From a checkpoint of a small mixture-of-experts model trained on Wikipedia.
Size: width 384, vocabulary 16384.
Experts: 128 clamped SwiGLU neurons an expert, a sigmoid router.
Training: a variant of SOAP for the experts, 352M tokens.
Below are experts of layer 2 (counted from 0) of a mixture-of-experts language model. Rows are named router (the router's row for the expert), gate (a neuron's input weights, with its number), up (a neuron's input weights, with its number), down (a neuron's output weights, with its number) and show model dimensions 144-191. Each number is 200 + 40 x the weight over its row's rms, rounded and kept within 0 to 999.
Before each expert's rows: "comes before" lists some tokens at least twice as common just after its tokens as in all text; "gets" lists some tokens that make up at least twice as much of what it gets as of all text. This comes from a sample of Wikipedia text that the model never trained on. Tokens count by the router's weight.

# expert 15
comes before: "\n", " ", " 0", " The", " 1", " —"
gets: " |", ":", ".", "-", ";", ","
router,207,147,192,188,195,267,238,194,177,165,259,240,181,198,141,133,224,143,186,165,170,135,290,172,171,211,267,256,206,215,155,251,180,162,143,183,205,189,121,214,236,212,130,228,264,258,217,150
gate0,232,185,183,171,195,266,209,177,165,159,172,239,196,296,182,186,209,162,260,193,246,212,183,206,137,230,166,126,234,275,232,277,177,209,224,194,166,161,167,179,193,213,226,212,214,247,200,173
up0,258,199,174,256,223,208,121,226,188,253,194,266,142,265,167,236,222,119,127,171,192,116,245,183,147,220,214,131,125,250,167,282,163,200,159,219,130,242,204,202,249,183,210,190,126,198,177,172
down0,228,176,100,215,202,236,144,235,266,206,200,159,207,244,214,185,180,152,164,185,255,167,179,163,173,211,203,155,216,224,194,250,205,205,186,209,173,236,236,184,149,221,227,190,105,220,243,185
gate1,160,190,192,213,245,183,186,232,162,190,182,191,205,210,189,252,159,224,124,255,227,203,203,215,214,209,198,171,270,257,103,186,224,231,209,236,262,167,199,263,240,251,206,186,176,290,304,277
up1,146,213,173,211,237,176,205,233,160,160,192,174,215,175,203,186,158,246,217,255,178,161,180,239,213,220,256,187,133,199,149,87,250,282,245,181,254,191,199,245,102,213,161,232,263,199,219,232
down1,254,146,181,219,269,170,202,172,165,231,251,167,246,163,192,162,249,180,141,163,108,139,119,177,206,129,211,173,235,207,204,229,225,173,212,181,207,169,140,203,290,213,179,206,131,201,272,188
gate2,192,203,260,178,218,155,140,232,185,185,213,194,214,236,216,185,299,230,225,178,223,212,244,185,179,248,226,183,283,208,190,186,221,215,193,233,191,143,192,140,273,182,165,169,125,198,180,135
up2,218,185,170,160,205,198,263,230,198,232,223,185,156,227,192,216,222,218,194,236,180,270,203,218,218,184,200,239,208,184,196,174,209,132,193,130,178,178,174,161,236,165,185,145,184,219,154,158
down2,169,233,238,217,170,170,237,191,157,224,139,201,242,226,225,145,170,162,246,194,199,196,168,277,197,174,162,207,238,198,179,164,244,197,184,228,195,194,128,198,103,243,231,195,187,210,182,227
gate3,223,162,166,269,230,206,155,237,156,294,197,206,192,234,167,189,186,185,124,164,183,167,133,210,173,152,137,169,133,205,192,239,178,200,126,143,251,194,177,185,253,220,255,220,160,214,174,257
up3,215,161,158,220,187,172,181,224,166,171,295,169,151,190,171,177,204,226,120,159,111,208,192,200,177,105,202,231,181,193,244,250,171,230,136,126,266,233,247,182,245,222,215,264,264,185,135,229
down3,236,170,208,233,190,236,115,183,190,203,208,167,192,189,131,174,195,168,178,190,99,231,155,217,215,128,244,224,174,180,191,220,138,208,146,209,108,233,188,137,231,205,146,150,195,164,202,153
gate4,186,211,259,139,182,236,203,208,186,204,206,160,222,183,212,213,225,253,186,222,190,299,95,193,181,223,204,183,214,229,148,193,221,153,194,226,201,135,241,203,226,154,197,240,216,225,227,214
up4,244,233,242,206,227,243,235,178,186,184,276,232,181,243,243,162,143,209,172,172,224,204,239,113,125,98,143,175,202,193,183,212,107,259,163,208,194,200,226,149,153,142,211,215,184,263,169,289
down4,248,214,145,215,216,250,117,195,219,139,207,197,199,188,229,174,187,267,110,140,207,198,225,191,168,124,182,253,196,156,285,256,182,241,109,227,254,224,204,182,189,208,167,163,158,166,221,169
gate5,194,164,210,162,125,178,220,204,221,168,176,183,140,189,223,166,200,197,219,92,161,176,142,208,203,120,201,132,165,225,247,137,183,176,180,215,210,244,191,95,197,221,226,215,270,256,158,193
up5,249,200,188,203,201,211,211,219,198,127,230,158,174,207,187,179,167,218,181,199,173,156,241,196,184,277,192,209,186,190,195,151,132,165,215,170,223,219,263,148,215,218,113,250,207,156,185,230
down5,252,146,186,205,209,147,224,206,210,193,233,205,192,223,177,202,148,193,250,244,265,157,271,160,157,206,186,250,191,202,198,172,205,216,239,184,155,209,217,236,213,200,182,146,176,153,272,166
gate6,208,255,151,127,229,239,213,229,237,180,220,157,225,111,197,245,242,198,126,240,174,275,182,242,244,168,176,172,163,190,188,355,196,263,220,221,201,237,171,211,251,239,168,205,204,282,179,213
up6,200,288,129,193,227,209,206,234,197,192,266,183,203,165,205,178,254,137,150,188,161,182,197,153,241,114,213,191,105,256,178,281,174,244,186,173,246,248,123,246,194,181,159,219,226,269,214,249
down6,151,230,146,108,225,216,142,186,176,212,191,198,269,201,231,173,173,207,219,245,251,249,214,242,259,162,232,162,226,211,180,194,166,259,162,237,130,170,207,216,159,233,200,236,176,176,193,287
gate7,169,146,165,131,189,193,120,226,177,195,143,189,99,230,103,214,232,189,238,191,157,243,170,191,182,245,188,179,255,210,178,111,219,222,169,216,185,202,261,196,228,209,221,282,226,244,237,224
up7,157,109,152,143,190,223,111,197,161,158,215,214,155,189,146,211,246,234,203,218,149,139,238,206,160,180,197,156,191,228,249,123,172,261,130,225,108,219,259,163,211,270,173,162,127,248,147,236
down7,196,192,154,215,196,171,173,224,159,151,178,183,210,146,187,218,175,225,175,225,204,235,185,217,212,142,254,185,171,249,274,221,181,239,157,121,173,208,234,228,187,254,157,240,188,229,239,270
gate8,161,247,246,175,282,180,235,205,221,179,195,241,182,215,159,203,238,124,145,176,167,97,259,188,214,160,182,264,213,240,163,255,227,205,224,211,305,227,262,128,228,232,156,217,208,212,134,252
up8,270,149,163,133,193,254,253,213,200,223,108,186,228,156,204,189,183,218,150,249,199,249,256,106,203,200,234,211,222,240,228,205,243,179,162,201,165,229,118,200,240,186,144,204,164,177,203,200
down8,245,170,177,190,156,234,253,188,205,267,237,171,194,269,190,135,164,171,210,184,218,228,170,161,203,200,178,244,145,230,262,233,249,204,178,155,195,177,166,191,170,186,218,201,113,219,175,301
gate9,209,224,287,159,177,156,263,240,154,233,206,175,184,178,169,181,250,164,176,152,175,189,211,233,162,181,274,249,196,186,184,222,225,106,170,184,213,237,143,217,177,195,218,158,199,240,169,205
up9,234,175,171,170,219,178,198,270,209,187,224,165,98,163,175,142,216,140,232,143,179,173,158,132,178,177,205,212,179,184,224,253,183,237,147,209,197,223,195,218,188,160,230,239,123,166,199,207
down9,218,194,230,173,240,197,165,218,266,249,280,234,203,205,195,173,250,224,133,233,222,143,145,168,119,196,217,197,203,231,152,123,179,166,172,264,175,187,164,195,157,271,298,279,211,201,153,196